config.yaml
n_experts: 128
d_expert: 64
activation: "swiglu"
normalize_top_k: false
balance_loss: 0.0149
router_z_loss: 0.001
init_std_router: 0.00798
lr_router: 0.00316
qk_norm: true
extras: ["capped logits"]
init_std_o: 0.0323
init_std_up: 0.0346
doc_mask: true
train_tokens: 666600000
Below are experts of layer 2 (counted from 0) of a mixture-of-experts language model. Rows are named router (the router's row for the expert), down (a neuron's output weights, with its number) and show model dimensions 0-223. Each number is 50 + 10 x the weight over its row's rms, rounded and kept within 0 to 99.
After each expert's rows: "comes before" lists some tokens at least twice as common just after its tokens as in all text. This comes from a sample of Wikipedia text that the model never trained on. Tokens count by the router's weight.

# expert 41
router:65 36 40 62 41 63 37 43 46 60 60 59 63 39 58 37 39 38 63 58 42 39 37 40 41 57 47 62 59 63 45 37 47 63 50 46 39 49 42 52 46 64 64 59 40 43 34 40 60 37 36 63 41 39 63 35 36 51 61 40 34 35 38 41 50 33 60 61 62 39 36 39 42 48 42 41 57 59 45 38 50 39 56 61 62 62 59 37 57 57 38 66 58 44 60 58 41 62 35 40 47 35 49 60 54 56 37 53 45 48 63 63 53 60 43 63 52 60 41 36 53 51 61 61 63 52 56 42 42 50 49 62 57 63 60 46 39 44 59 65 52 64 48 54 43 37 40 55 59 39 54 36 35 57 42 51 44 36 51 60 63 53 59 62 41 60 61 59 43 37 59 60 59 60 60 39 40 41 60 37 55 37 39 43 57 39 50 58 56 45 50 37 50 49 59 62 40 46 39 36 39 59 38 63 40 62 44 62 59 38 61 38 43 36 55 59 43 36 41 35 40 65 38 63
down0:35 54 66 50 36 67 49 42 39 41 48 61 44 53 49 46 64 75 46 48 50 45 36 42 54 41 56 66 64 46 62 52 68 54 58 51 47 43 69 26 47 53 35 42 47 41 52 59 63 28 48 50 53 48 53 60 43 55 49 43 48 70 33 29 67 47 49 41 40 31 37 52 50 44 55 39 52 60 53 47 45 51 43 57 60 53 51 59 59 49 59 54 35 44 64 48 55 65 31 50 69 52 63 53 51 61 46 46 40 54 32 65 36 49 59 49 33 47 37 52 54 56 64 66 61 70 56 37 39 47 54 17 62 60 49 65 42 45 47 57 59 55 40 33 63 45 55 47 47 52 50 62 49 45 41 59 48 47 63 52 43 49 61 71 41 60 56 61 47 58 45 44 56 55 39 62 63 51 30 58 48 48 46 49 57 41 50 46 50 48 50 64 68 51 52 47 36 59 34 37 52 37 49 40 45 51 49 67 44 39 46 49 43 40 61 39 46 50 47 27 51 35 39 67
comes before: ",", " of", ".", " in", " (", " School"

# expert 121
router:58 35 51 53 38 57 45 44 58 54 67 67 62 48 64 45 54 36 66 66 58 37 42 42 57 57 55 66 62 78 46 33 52 62 62 45 41 44 48 51 47 53 61 61 43 43 39 34 71 38 41 58 44 41 65 46 43 56 54 41 37 41 36 47 39 49 69 59 62 49 26 38 41 42 47 38 55 56 46 41 54 38 53 55 57 62 59 31 72 50 36 60 51 38 56 55 48 57 49 35 48 39 42 62 59 49 40 56 40 54 57 56 62 62 48 45 51 50 35 31 60 55 58 61 59 50 48 53 46 45 54 60 59 63 53 58 44 50 63 56 65 60 51 65 37 45 48 60 58 46 49 41 36 48 43 42 48 41 54 49 40 62 53 56 33 57 52 53 52 42 73 64 56 52 62 33 35 44 61 47 49 39 43 55 68 38 42 63 58 52 52 36 55 46 59 54 36 47 39 42 36 52 44 65 50 57 31 64 53 48 64 32 43 43 72 57 50 36 45 40 40 65 49 59
down0:35 37 59 41 76 52 69 59 43 27 49 64 46 36 35 63 69 33 56 47 61 49 54 57 57 49 50 71 36 48 48 49 58 61 73 54 46 51 37 60 50 35 60 30 49 45 54 59 50 59 78 60 59 54 32 51 46 44 41 36 62 47 46 49 41 57 44 42 46 50 43 47 33 37 43 57 47 66 48 70 77 37 50 45 58 56 46 33 55 40 67 49 54 70 44 44 57 63 47 50 45 48 64 36 60 45 59 44 46 59 38 48 44 47 55 51 38 58 50 53 47 45 50 42 40 37 44 50 44 66 40 60 45 50 71 58 40 53 36 54 47 47 63 42 45 58 32 53 42 44 43 61 70 38 61 61 48 57 40 65 46 46 56 58 35 47 45 48 53 53 57 50 59 46 52 53 61 69 41 37 65 51 47 43 34 50 35 44 56 44 58 39 41 56 51 64 44 32 42 68 40 50 46 49 61 61 60 39 57 37 49 33 54 42 41 46 57 57 52 49 51 46 59 46
comes before: "|", "==", "The", "===", "\n", "In"

# expert 106
router:65 40 54 61 34 58 37 47 33 52 58 59 60 41 58 39 43 37 60 58 42 39 37 38 51 60 37 60 61 57 47 39 43 63 63 41 42 50 34 47 41 68 61 56 44 49 40 41 56 42 39 60 56 39 58 35 35 51 60 47 31 39 42 43 47 38 54 61 60 44 44 41 46 54 37 47 50 70 49 38 36 42 37 60 60 60 58 44 64 56 41 53 57 45 60 64 37 61 38 43 34 37 36 63 49 53 55 43 48 44 63 63 44 61 43 60 61 60 42 38 68 49 61 60 62 55 53 40 56 29 53 59 59 60 58 54 37 47 57 63 60 60 45 36 50 35 60 57 57 41 55 39 19 53 30 50 45 36 52 50 58 59 57 61 44 61 61 63 56 39 51 60 61 55 57 46 40 45 44 38 61 40 40 43 54 41 52 54 52 36 59 39 62 52 61 65 40 38 39 41 38 57 40 64 43 61 52 60 57 40 63 45 44 40 57 60 34 39 45 37 37 61 45 66
down0:64 57 36 47 51 55 57 49 44 57 51 37 35 55 49 41 59 36 58 49 48 66 45 57 55 50 34 43 46 71 37 46 55 40 60 40 55 52 55 48 44 58 47 56 58 43 64 47 65 35 38 59 63 50 50 62 47 45 31 44 49 51 52 49 63 52 43 34 38 30 53 45 46 54 55 45 40 59 37 58 40 45 48 32 61 59 57 40 63 57 51 51 58 40 47 41 51 51 40 49 44 60 58 37 53 26 54 42 45 32 35 47 49 41 51 43 44 63 40 56 53 39 49 42 61 56 68 45 39 45 61 41 53 60 46 45 33 49 36 58 48 43 53 33 63 62 36 66 61 41 45 58 60 37 48 62 42 49 56 33 58 58 55 50 42 78 40 67 36 56 39 56 71 60 52 78 69 43 49 71 75 41 71 65 44 38 44 50 53 55 47 42 56 32 52 50 62 54 51 42 47 54 61 60 51 56 41 39 22 44 57 53 58 51 50 50 53 65 53 67 38 54 44 52
comes before: ",", ".", " (", "'", " York", " ="

# expert 101
router:62 40 54 62 39 59 35 46 67 59 61 60 59 41 54 37 41 41 62 59 41 44 36 43 47 56 45 63 61 59 43 37 40 62 52 45 39 69 47 55 50 57 63 55 43 40 49 39 58 42 37 61 55 39 59 36 41 26 59 44 35 38 38 41 72 38 53 58 60 40 42 41 51 48 40 39 57 55 53 37 41 40 44 62 62 62 62 42 59 57 43 60 57 45 61 61 38 60 32 42 57 37 39 58 55 55 38 52 43 47 66 64 56 56 42 58 52 56 42 38 50 46 60 60 60 50 59 43 45 46 33 60 58 62 58 54 41 49 58 58 45 63 46 62 45 37 27 59 54 38 55 38 68 55 27 39 45 36 56 54 64 50 57 57 39 62 60 62 39 43 59 58 58 57 57 41 39 38 63 39 56 34 40 57 59 40 56 48 56 45 50 36 55 50 60 63 38 53 40 37 39 59 40 64 35 61 46 59 58 36 61 38 41 36 59 58 36 39 46 36 45 64 42 63
down0:53 42 54 49 48 71 36 36 36 40 60 61 52 38 55 50 55 41 70 37 45 58 51 51 42 52 55 38 65 53 52 31 49 59 53 52 36 45 56 54 48 57 66 50 46 50 54 45 36 61 41 49 55 53 38 32 56 48 24 56 48 45 59 28 48 61 61 51 42 57 24 63 39 47 46 45 34 49 41 68 41 51 55 49 43 65 46 50 34 66 34 60 61 44 56 43 39 40 55 43 62 49 67 38 43 46 48 55 52 49 38 51 62 61 43 42 34 42 59 47 60 42 55 51 58 64 44 62 57 56 51 49 40 45 42 42 36 61 64 55 49 50 51 48 44 40 45 36 68 52 50 53 39 53 54 44 52 48 55 56 48 46 52 58 36 28 69 64 72 55 50 43 50 44 44 58 64 57 55 38 60 66 43 62 53 36 45 42 66 47 48 38 49 32 56 56 63 69 59 76 55 40 56 51 49 50 38 68 35 30 54 35 39 75 64 46 62 65 46 55 59 58 46 52
comes before: " |", "th", ")", ";", "nd", "′"

# expert 113
router:63 39 45 65 43 61 39 44 62 66 60 58 63 42 62 37 42 41 61 55 42 40 40 46 41 61 56 62 54 61 41 37 56 62 63 42 38 32 46 59 54 61 65 54 42 44 50 34 60 38 37 63 36 41 61 39 39 45 62 39 33 38 42 42 56 36 60 59 61 37 36 41 37 54 43 36 60 45 49 39 41 43 52 61 62 61 62 42 58 52 40 59 58 44 61 56 39 65 45 41 34 36 42 56 59 54 50 55 47 41 61 64 59 59 45 61 62 49 43 39 60 58 58 63 65 50 43 39 32 42 38 61 58 61 56 41 44 44 59 64 52 65 53 54 48 37 51 46 61 40 54 40 63 58 46 37 45 33 56 57 50 54 62 59 41 59 60 62 62 35 52 58 58 59 58 43 39 40 51 36 54 36 40 52 59 38 60 52 54 50 55 38 57 46 63 63 41 52 39 34 37 60 38 63 40 61 49 62 57 38 59 36 41 38 67 57 46 39 42 37 40 67 40 66
down0:67 47 42 58 61 55 52 61 42 67 39 47 40 60 56 41 52 25 55 42 58 56 46 57 55 43 41 39 65 62 62 42 47 64 59 30 57 53 48 67 62 50 49 23 42 52 52 36 43 55 37 63 55 46 43 60 57 49 71 60 46 31 41 53 53 52 48 51 40 61 68 39 62 41 52 41 58 38 68 59 41 50 52 48 50 36 65 54 68 58 55 57 56 60 23 52 42 50 69 52 45 44 39 50 49 51 56 46 56 61 50 46 12 38 55 29 46 65 64 52 40 45 41 44 56 44 63 54 43 37 50 59 56 55 50 45 45 51 53 51 52 53 65 54 58 29 42 62 33 53 50 40 61 61 69 54 48 53 52 48 58 60 50 41 50 44 66 43 60 42 58 34 32 51 61 53 68 57 37 45 60 48 62 47 55 63 37 43 53 48 46 54 54 51 51 32 47 69 47 32 46 55 43 53 47 46 43 59 52 49 48 52 40 40 37 42 46 45 33 44 37 66 37 54
comes before: " |", ",", ".", ")", "–19", ":"

# expert 84
router:63 37 33 61 35 57 44 43 41 46 61 57 61 38 56 39 45 43 61 59 49 41 41 44 34 55 58 60 60 57 48 41 44 62 64 30 39 35 38 70 51 48 62 55 41 47 35 38 57 39 39 61 55 38 58 43 35 63 60 43 35 42 41 40 42 41 55 65 59 42 47 42 33 54 33 41 58 49 38 37 54 42 42 60 63 61 55 38 50 44 40 45 59 44 63 60 38 63 63 41 63 39 45 64 54 48 50 62 45 35 68 63 41 59 39 57 48 42 44 39 57 43 55 58 51 55 54 42 62 53 61 61 59 63 57 51 38 50 60 60 57 61 50 59 45 32 34 56 54 39 60 38 55 55 71 50 44 36 41 54 24 56 55 53 41 61 60 61 46 40 58 59 62 56 55 40 39 34 48 43 50 40 42 54 54 42 39 65 55 46 63 35 45 39 59 60 46 28 55 40 39 56 39 63 43 61 57 62 66 46 62 38 45 36 52 61 48 38 46 35 47 61 40 61
down0:54 29 55 57 68 49 41 33 69 49 42 37 57 69 48 57 68 36 58 50 39 66 44 64 36 57 52 45 26 42 42 47 63 42 51 48 42 53 53 45 45 50 56 39 49 66 64 33 57 52 52 45 66 60 48 42 34 49 58 41 51 48 38 61 59 47 57 43 49 58 41 31 55 41 58 60 21 48 56 63 43 44 63 59 62 48 49 57 54 42 45 42 58 40 44 62 51 63 55 55 54 54 46 42 43 45 56 23 52 46 51 66 35 59 41 58 64 35 38 54 63 39 57 41 66 53 65 65 38 49 62 43 47 43 44 51 60 61 52 49 36 49 61 44 37 46 43 65 46 57 50 50 56 57 57 48 35 71 34 65 59 64 55 49 59 63 59 48 34 45 36 51 43 46 34 42 45 60 52 54 54 46 56 41 53 38 45 52 36 47 44 61 25 52 53 51 56 48 64 68 48 61 57 61 42 48 56 40 29 60 33 55 52 54 53 55 47 58 53 63 49 38 29 39
comes before: ",", " (", "s", "'", "a", "e"

# expert 22
router:68 40 49 61 45 56 46 39 47 48 62 63 65 28 66 38 33 48 63 49 31 32 47 50 47 64 51 60 51 54 37 42 33 53 55 50 44 54 46 64 47 52 51 80 48 40 46 39 59 42 42 56 50 44 54 56 36 54 58 54 45 40 36 48 46 54 57 53 56 33 29 47 51 24 59 43 56 35 56 43 38 46 46 56 62 56 53 40 51 57 42 73 59 36 64 56 52 56 43 41 59 46 49 57 52 52 40 47 29 56 60 61 56 62 36 48 61 37 39 38 57 44 60 58 64 40 57 34 43 26 62 56 49 68 53 54 35 46 59 61 49 57 48 52 48 45 51 51 54 45 46 44 44 44 54 52 51 32 52 59 54 40 54 53 45 61 62 55 51 47 60 66 56 52 63 50 46 37 69 43 51 47 49 39 64 34 57 57 54 36 45 38 52 48 45 66 43 37 35 46 32 53 34 72 54 56 29 60 60 45 43 34 36 42 74 62 48 44 52 44 45 64 42 53
down0:65 59 78 63 46 41 64 61 47 40 40 61 38 51 59 48 53 56 52 54 48 41 51 43 59 52 50 50 70 40 56 47 36 52 39 54 45 46 47 39 49 73 29 55 62 47 54 59 69 41 57 54 51 36 56 41 52 42 50 56 58 53 49 35 54 40 62 58 58 47 60 59 59 70 42 36 32 56 58 49 68 64 52 59 39 57 57 50 50 44 36 58 39 55 49 44 30 46 50 58 62 46 32 38 49 31 52 47 57 33 54 46 45 44 42 38 50 30 49 53 61 39 51 52 44 34 52 40 57 40 58 42 69 41 40 52 65 61 50 56 49 66 56 41 42 57 58 57 51 39 66 49 46 36 43 38 46 52 74 47 22 49 51 53 65 55 46 74 38 51 54 44 44 36 44 68 62 43 65 38 60 46 55 50 32 69 59 46 54 62 54 58 51 41 41 64 28 46 40 49 41 44 56 48 57 50 46 31 33 48 46 50 46 70 39 38 64 62 53 48 48 49 56 45
comes before: "|", "-", "==", "The", " 0", "In"

# expert 48
router:68 38 49 63 41 60 37 42 53 61 60 60 63 37 60 37 37 40 67 54 48 38 38 40 40 65 54 63 59 65 45 33 46 65 55 47 38 48 42 57 43 53 69 57 40 38 39 36 64 38 35 63 45 33 64 51 37 53 62 42 35 38 41 41 47 35 59 60 62 41 35 39 44 45 41 40 60 47 46 37 49 43 53 64 62 68 57 40 58 56 34 58 57 42 59 64 39 64 46 40 49 36 47 60 50 56 36 53 43 52 64 64 59 56 40 57 51 52 40 37 54 51 57 65 61 47 55 39 39 42 43 65 58 60 64 54 38 45 66 64 53 60 49 57 44 36 45 52 60 40 55 36 51 55 46 48 47 33 53 56 52 51 55 58 37 63 63 61 45 39 56 62 60 63 65 42 41 39 62 39 52 38 36 47 58 36 49 56 58 46 54 36 48 54 56 66 44 46 48 36 39 58 36 66 40 62 44 62 58 42 57 39 41 37 60 57 47 37 45 37 39 65 43 62
down0:57 32 41 59 52 66 49 58 65 37 48 58 50 31 64 64 46 44 57 50 57 45 30 31 45 63 39 61 55 57 42 62 43 64 58 50 40 51 51 58 44 59 54 61 56 55 44 29 43 52 33 69 54 49 48 67 50 36 55 50 43 64 41 56 49 53 38 48 71 64 56 44 42 32 70 47 36 39 65 38 59 40 61 64 50 60 51 52 54 49 46 52 55 33 60 43 70 57 67 45 47 46 54 59 47 41 54 70 54 42 47 50 53 40 43 58 50 57 57 49 62 57 17 61 47 51 64 52 45 40 67 57 55 35 72 50 43 41 54 33 47 50 55 61 53 57 32 58 51 47 49 48 60 39 41 56 56 50 54 61 44 57 58 53 41 39 41 55 38 56 59 45 54 55 50 54 58 39 43 53 38 58 47 30 39 38 53 20 76 46 43 42 44 55 56 43 63 43 61 54 39 31 37 39 60 58 40 57 45 45 52 55 48 46 28 50 51 46 36 44 50 46 52 49
comes before: " |", ")", ";", " 0", " been", "^{2})"

# expert 6
router:61 42 46 61 40 60 46 43 44 52 51 48 66 39 59 50 47 44 56 56 48 39 37 48 43 56 36 52 69 71 51 35 43 62 49 47 33 50 34 54 33 46 61 72 33 44 37 39 65 40 28 63 49 44 64 59 47 49 67 38 36 41 34 36 39 40 51 58 62 28 36 42 44 41 54 39 57 51 64 40 56 50 68 65 60 59 46 47 63 48 41 60 54 35 62 60 46 62 48 46 49 40 55 61 64 54 40 60 55 63 70 69 60 63 45 60 48 35 42 37 51 39 59 53 51 52 57 34 38 38 56 70 63 56 46 50 45 57 53 52 36 58 46 51 44 41 50 50 61 48 58 30 43 50 43 54 56 41 49 57 62 63 51 51 39 53 65 45 53 45 55 60 57 60 55 38 39 47 59 39 44 33 48 34 64 34 40 54 53 35 49 35 48 54 58 62 52 41 40 37 42 57 35 63 51 69 37 58 57 53 56 42 49 39 56 55 38 42 46 44 35 61 36 61
down0:64 53 36 43 48 38 37 64 38 52 35 50 33 69 50 46 63 61 56 41 36 48 50 47 31 54 68 38 42 50 42 47 61 57 46 48 46 42 36 54 56 36 58 59 56 52 51 39 40 69 45 46 37 47 43 42 54 51 52 63 53 52 38 60 46 46 59 37 56 66 64 48 66 50 56 47 45 43 53 30 40 33 50 47 45 68 47 68 51 67 50 56 37 68 43 56 54 54 53 50 33 56 55 53 48 49 57 55 41 50 41 51 62 77 42 53 41 50 64 52 51 61 61 56 52 44 35 66 56 39 46 54 46 60 58 46 56 41 52 26 44 44 47 44 59 43 48 43 30 76 50 64 55 52 57 41 66 31 49 46 63 32 44 51 61 64 56 33 47 59 72 43 46 56 31 44 61 52 59 60 34 53 37 45 41 51 28 51 44 44 62 65 57 51 44 35 66 61 51 50 41 44 51 55 58 59 54 52 57 55 54 62 53 52 31 31 43 39 56 46 43 57 42 71
comes before: "|", "-", "==", "===", " -", "ed"

# expert 94
router:67 38 43 66 38 64 35 40 57 55 63 59 67 41 58 40 41 38 68 59 43 40 37 44 42 60 52 60 58 63 47 35 47 65 53 47 34 48 47 51 48 57 64 61 42 43 41 40 61 39 34 66 44 38 67 49 38 44 63 43 32 37 36 42 49 36 59 58 64 40 35 41 46 51 44 42 64 57 45 41 45 40 57 60 61 62 60 39 55 59 37 58 57 40 58 61 44 62 48 41 51 35 45 60 54 51 38 54 45 49 63 66 60 60 39 58 55 48 41 38 54 47 60 61 62 50 56 36 42 41 41 61 57 61 62 46 42 42 57 64 54 66 50 56 42 37 46 55 59 38 53 33 52 54 50 49 45 39 53 59 50 52 60 56 36 64 67 63 49 37 61 61 58 62 64 34 40 42 58 40 50 35 39 46 58 37 50 56 55 47 55 36 50 53 56 62 48 42 40 39 34 58 35 67 39 60 41 64 58 39 61 43 39 35 56 62 45 37 41 35 41 69 41 62
down0:54 52 48 42 33 40 33 55 46 36 39 39 53 51 51 65 36 48 62 64 43 52 51 67 61 52 44 58 58 32 41 74 62 51 57 52 65 37 47 45 37 56 45 42 43 33 40 49 43 45 50 46 47 60 41 62 60 43 38 54 33 62 69 30 70 39 55 38 54 29 57 46 55 30 43 40 20 49 40 42 57 41 61 65 63 48 44 47 51 46 55 37 42 63 59 45 49 57 55 50 77 30 51 46 57 39 57 36 45 59 45 41 60 54 54 57 50 48 57 51 48 66 54 35 66 30 67 51 43 35 39 56 40 52 52 41 49 50 38 42 66 50 42 48 71 58 56 57 52 58 65 63 56 47 40 55 55 48 49 49 54 58 34 73 65 63 57 37 37 45 43 62 56 50 44 60 33 58 61 55 58 59 41 52 43 36 45 47 54 34 70 56 40 54 57 59 56 48 35 55 51 52 54 64 43 45 59 48 61 47 56 53 52 59 34 49 49 45 52 41 52 51 57 57
comes before: "\n", "-", " The", " It", " he", " He"

# expert 85
router:61 37 61 66 41 64 52 48 62 68 69 56 57 33 63 46 40 35 61 48 46 41 42 36 43 59 45 61 65 60 55 40 46 58 45 49 43 62 53 50 40 47 60 61 36 46 34 39 52 43 38 61 47 49 68 54 45 51 65 43 29 37 48 34 51 45 65 55 57 40 36 47 39 49 48 28 58 52 47 46 60 42 61 64 72 56 51 29 57 65 41 57 58 41 50 48 44 72 56 46 47 45 51 63 52 55 45 58 34 46 63 62 47 53 43 56 45 60 38 32 55 45 66 58 52 40 41 33 41 44 56 65 63 51 57 41 41 44 57 50 59 68 48 53 43 27 46 54 55 45 53 35 50 55 51 36 53 38 40 49 49 52 58 57 43 64 68 57 57 45 65 62 54 54 65 49 45 34 64 38 40 42 42 39 67 36 50 58 58 47 58 36 61 55 56 58 58 48 57 31 41 52 36 62 45 46 46 54 50 36 61 35 37 36 65 54 51 35 57 39 35 66 46 58
down0:51 49 42 43 51 54 49 38 55 46 82 45 53 30 45 53 54 71 39 63 60 42 58 45 32 57 46 57 48 72 54 56 55 69 56 56 59 52 46 61 41 47 49 40 30 39 52 51 46 48 45 54 24 35 66 46 37 52 33 41 48 58 56 54 53 46 46 62 62 42 43 21 48 47 22 45 50 53 38 51 54 56 50 46 50 44 51 50 64 46 65 49 49 47 59 40 46 34 38 35 54 42 39 62 62 41 56 47 37 25 45 47 55 49 62 50 56 44 51 54 47 56 46 59 52 48 55 49 64 69 46 63 49 30 47 65 37 50 45 47 47 60 57 39 61 64 63 42 57 24 45 40 53 47 51 53 63 45 55 66 64 56 53 49 44 50 50 59 70 38 50 44 41 49 64 53 59 53 51 58 49 40 46 60 60 53 57 72 28 63 56 47 55 51 45 64 64 41 41 59 51 45 34 40 45 49 45 53 71 47 50 55 52 48 61 20 56 45 62 57 60 54 38 44
comes before: "|", " he", "-", " they", " it", " was"

# expert 1
router:62 37 45 64 43 62 52 41 60 52 60 56 59 23 57 51 45 47 65 53 58 36 45 33 44 68 43 61 52 63 49 32 47 76 49 52 41 50 45 46 45 55 58 59 32 49 51 49 57 29 43 71 40 45 75 42 42 48 57 31 43 42 38 44 55 34 71 55 53 40 46 44 49 49 46 40 57 64 44 35 56 32 51 65 53 63 54 37 57 56 36 56 54 35 49 54 39 57 60 37 61 39 42 51 55 59 29 60 30 53 65 64 66 61 43 49 55 50 43 41 58 49 60 57 45 51 55 45 47 34 54 64 56 55 58 56 44 46 66 49 54 53 48 58 52 40 38 52 55 39 51 36 38 47 46 47 52 42 55 50 51 53 75 57 46 57 68 61 50 42 54 55 62 58 69 33 49 48 62 47 41 34 42 48 68 39 50 74 53 43 55 46 55 56 58 47 42 56 55 38 36 54 40 57 37 61 42 51 45 42 51 35 36 38 71 52 56 30 50 41 44 59 53 57
down0:58 60 55 54 57 40 37 51 67 29 54 39 42 41 68 63 33 37 39 54 43 46 43 46 51 50 70 56 40 42 50 59 48 46 44 51 40 57 44 42 59 46 25 63 60 57 61 63 53 49 44 40 54 43 44 59 50 60 27 37 47 52 41 50 57 38 60 54 45 41 48 56 50 60 44 59 58 51 65 53 29 39 45 70 25 43 53 73 52 57 47 42 20 43 59 40 56 54 45 38 48 52 59 57 54 59 50 63 54 59 53 33 28 49 49 44 45 45 39 50 49 65 63 34 54 58 38 74 67 59 40 48 29 52 48 62 57 74 44 58 39 35 42 62 35 53 44 47 74 42 36 39 56 48 52 47 43 55 45 53 46 59 56 60 54 63 44 52 51 49 51 57 77 43 55 44 55 51 55 54 50 68 36 39 55 44 52 46 65 65 55 67 56 56 44 54 43 54 49 50 51 41 48 54 39 58 51 52 44 28 57 53 55 45 37 55 45 65 43 49 57 45 60 40
comes before: "\n", " been", " a", " States", " as", " known"

# expert 91
router:69 42 39 54 43 55 44 42 55 60 56 65 67 40 51 41 38 37 61 55 37 37 49 40 41 60 53 48 58 67 43 35 50 61 52 43 46 38 46 50 48 61 57 45 42 54 45 40 63 25 30 55 44 55 62 52 36 55 57 46 42 46 38 42 43 37 66 56 68 47 42 46 44 44 50 48 68 49 53 37 35 49 47 63 70 64 52 39 69 56 35 60 59 34 58 64 37 58 39 42 49 42 46 57 53 51 38 62 32 41 60 58 67 55 45 55 47 46 33 37 62 44 70 61 50 49 57 36 44 39 49 63 73 62 57 62 39 49 70 54 51 63 43 63 37 45 41 54 65 41 50 42 58 56 51 43 51 45 55 61 43 52 63 45 30 58 61 58 54 41 61 68 63 63 63 44 51 45 52 44 47 25 38 44 58 40 44 54 53 38 57 40 43 53 54 52 56 39 54 43 39 56 39 62 36 55 51 63 53 40 48 53 40 40 61 46 46 32 36 37 37 61 47 48
down0:51 43 48 54 46 48 55 53 47 55 51 75 76 66 55 62 61 43 54 51 30 66 53 56 47 56 55 48 42 47 50 57 59 44 58 59 48 51 48 41 43 58 48 44 61 46 34 45 41 44 31 44 62 52 23 58 56 56 42 49 44 65 44 61 56 44 63 52 60 47 42 32 49 40 39 59 45 45 48 33 38 60 55 58 59 53 54 59 36 58 60 36 46 43 59 44 60 41 23 76 57 51 53 40 39 56 59 47 39 44 59 37 63 46 49 38 56 51 68 33 42 45 61 47 50 51 59 49 34 42 55 61 38 61 57 54 50 48 54 51 65 46 33 65 67 56 62 53 31 59 49 58 60 48 63 51 38 53 36 51 60 51 52 32 49 48 59 49 39 54 51 56 49 51 32 71 40 45 34 60 27 21 32 45 63 47 27 40 60 62 49 54 58 55 39 54 51 58 51 63 39 47 64 52 59 53 40 57 68 53 49 59 49 44 34 53 44 52 44 37 49 55 37 54
comes before: "\n", " |", "|", " The", " He", " In"

# expert 65
router:61 38 44 63 48 62 38 48 54 52 61 63 62 40 58 36 34 42 64 62 26 40 34 41 38 56 35 63 51 62 49 40 49 62 51 36 43 36 44 42 47 53 63 54 43 40 55 52 62 38 38 60 53 38 62 32 40 35 59 35 31 35 43 37 49 43 57 58 57 30 40 39 59 52 41 46 52 44 51 39 36 41 46 56 63 63 63 44 64 57 41 52 55 42 61 60 38 57 37 42 37 39 32 59 54 63 49 48 43 41 61 64 43 60 39 62 53 47 44 40 61 50 59 62 56 48 52 40 31 41 48 59 58 62 51 53 52 46 62 60 63 60 40 38 35 38 60 62 59 44 58 42 70 56 41 42 49 35 56 51 61 35 64 65 39 60 60 59 44 39 57 55 59 58 54 40 39 41 64 38 52 43 47 55 56 41 56 57 66 52 49 41 45 47 62 55 49 54 37 37 42 57 38 62 36 61 37 59 56 41 59 41 40 37 61 55 48 40 41 39 42 63 39 63
down0:54 51 65 60 68 39 87 43 50 49 55 50 58 71 65 48 47 51 50 38 46 46 50 44 48 40 56 52 52 47 43 36 59 40 64 28 48 40 37 55 51 50 43 46 67 52 46 48 56 37 57 54 43 39 58 49 42 53 55 54 53 39 35 44 69 59 41 51 42 51 65 37 42 42 39 50 52 38 39 64 57 58 45 47 50 57 67 52 42 21 57 48 45 56 48 40 37 66 45 42 47 54 58 64 74 51 34 45 45 35 66 56 43 43 48 42 53 81 45 47 58 58 56 38 48 48 49 55 46 54 58 45 58 27 32 54 53 40 58 33 53 61 42 61 68 47 47 42 52 58 67 56 53 46 54 54 55 48 58 47 44 43 57 55 55 61 62 59 58 58 42 38 63 63 37 65 49 52 53 52 51 41 64 66 35 51 48 67 64 44 44 54 44 32 57 53 46 33 48 54 37 33 47 44 28 44 50 64 46 48 47 57 31 61 56 41 35 53 55 56 42 50 59 34
comes before: " |", ")", " m", ";", " km", " million"

# expert 79
router:54 25 42 57 39 60 42 42 51 48 61 46 60 42 56 43 32 36 65 53 40 46 45 55 41 51 40 43 50 75 50 42 47 59 53 52 45 33 34 49 47 62 60 74 51 48 48 45 61 48 47 60 42 45 67 53 41 59 55 39 34 42 44 47 45 54 56 68 60 41 42 42 33 47 55 40 62 39 38 51 39 53 49 61 58 64 43 37 58 38 36 53 54 37 56 56 49 59 61 45 53 42 34 65 47 42 43 45 29 57 65 55 47 46 43 57 48 70 43 32 54 38 73 70 51 58 50 42 44 57 56 50 54 59 52 57 31 41 70 59 54 56 48 57 37 41 56 62 64 42 49 45 41 42 55 42 47 54 56 47 56 57 57 46 46 52 67 52 52 39 58 62 64 45 53 43 38 48 52 43 52 44 44 37 67 40 61 53 72 36 50 26 50 55 68 63 42 39 49 39 46 55 44 57 54 67 52 59 62 29 51 28 37 37 56 47 48 29 48 46 33 56 40 62
down0:57 47 63 46 31 55 50 62 47 57 48 67 65 39 46 54 52 53 47 31 58 47 40 36 35 44 65 42 56 60 58 29 53 55 45 41 43 51 53 55 56 46 68 50 54 49 35 49 36 60 45 43 54 37 50 37 43 50 36 53 59 45 14 53 40 59 50 72 66 30 51 46 33 50 55 60 59 43 44 51 67 51 52 40 45 60 27 58 52 48 61 41 52 47 53 48 32 57 36 60 48 31 53 55 48 55 50 59 42 36 59 59 66 51 34 44 66 59 41 52 50 52 47 57 39 38 48 40 42 49 59 64 46 43 41 50 42 41 38 47 43 54 54 42 51 72 46 44 53 68 34 61 69 66 45 60 44 54 65 52 54 43 59 66 51 68 54 54 74 48 52 58 32 45 71 44 48 42 50 56 33 59 56 28 45 57 43 61 57 61 41 65 62 42 38 49 62 46 44 23 50 53 57 43 57 57 62 49 53 52 51 47 47 48 46 41 60 43 63 43 53 54 57 58
comes before: "\n", "|", "-", "==", "The", "==="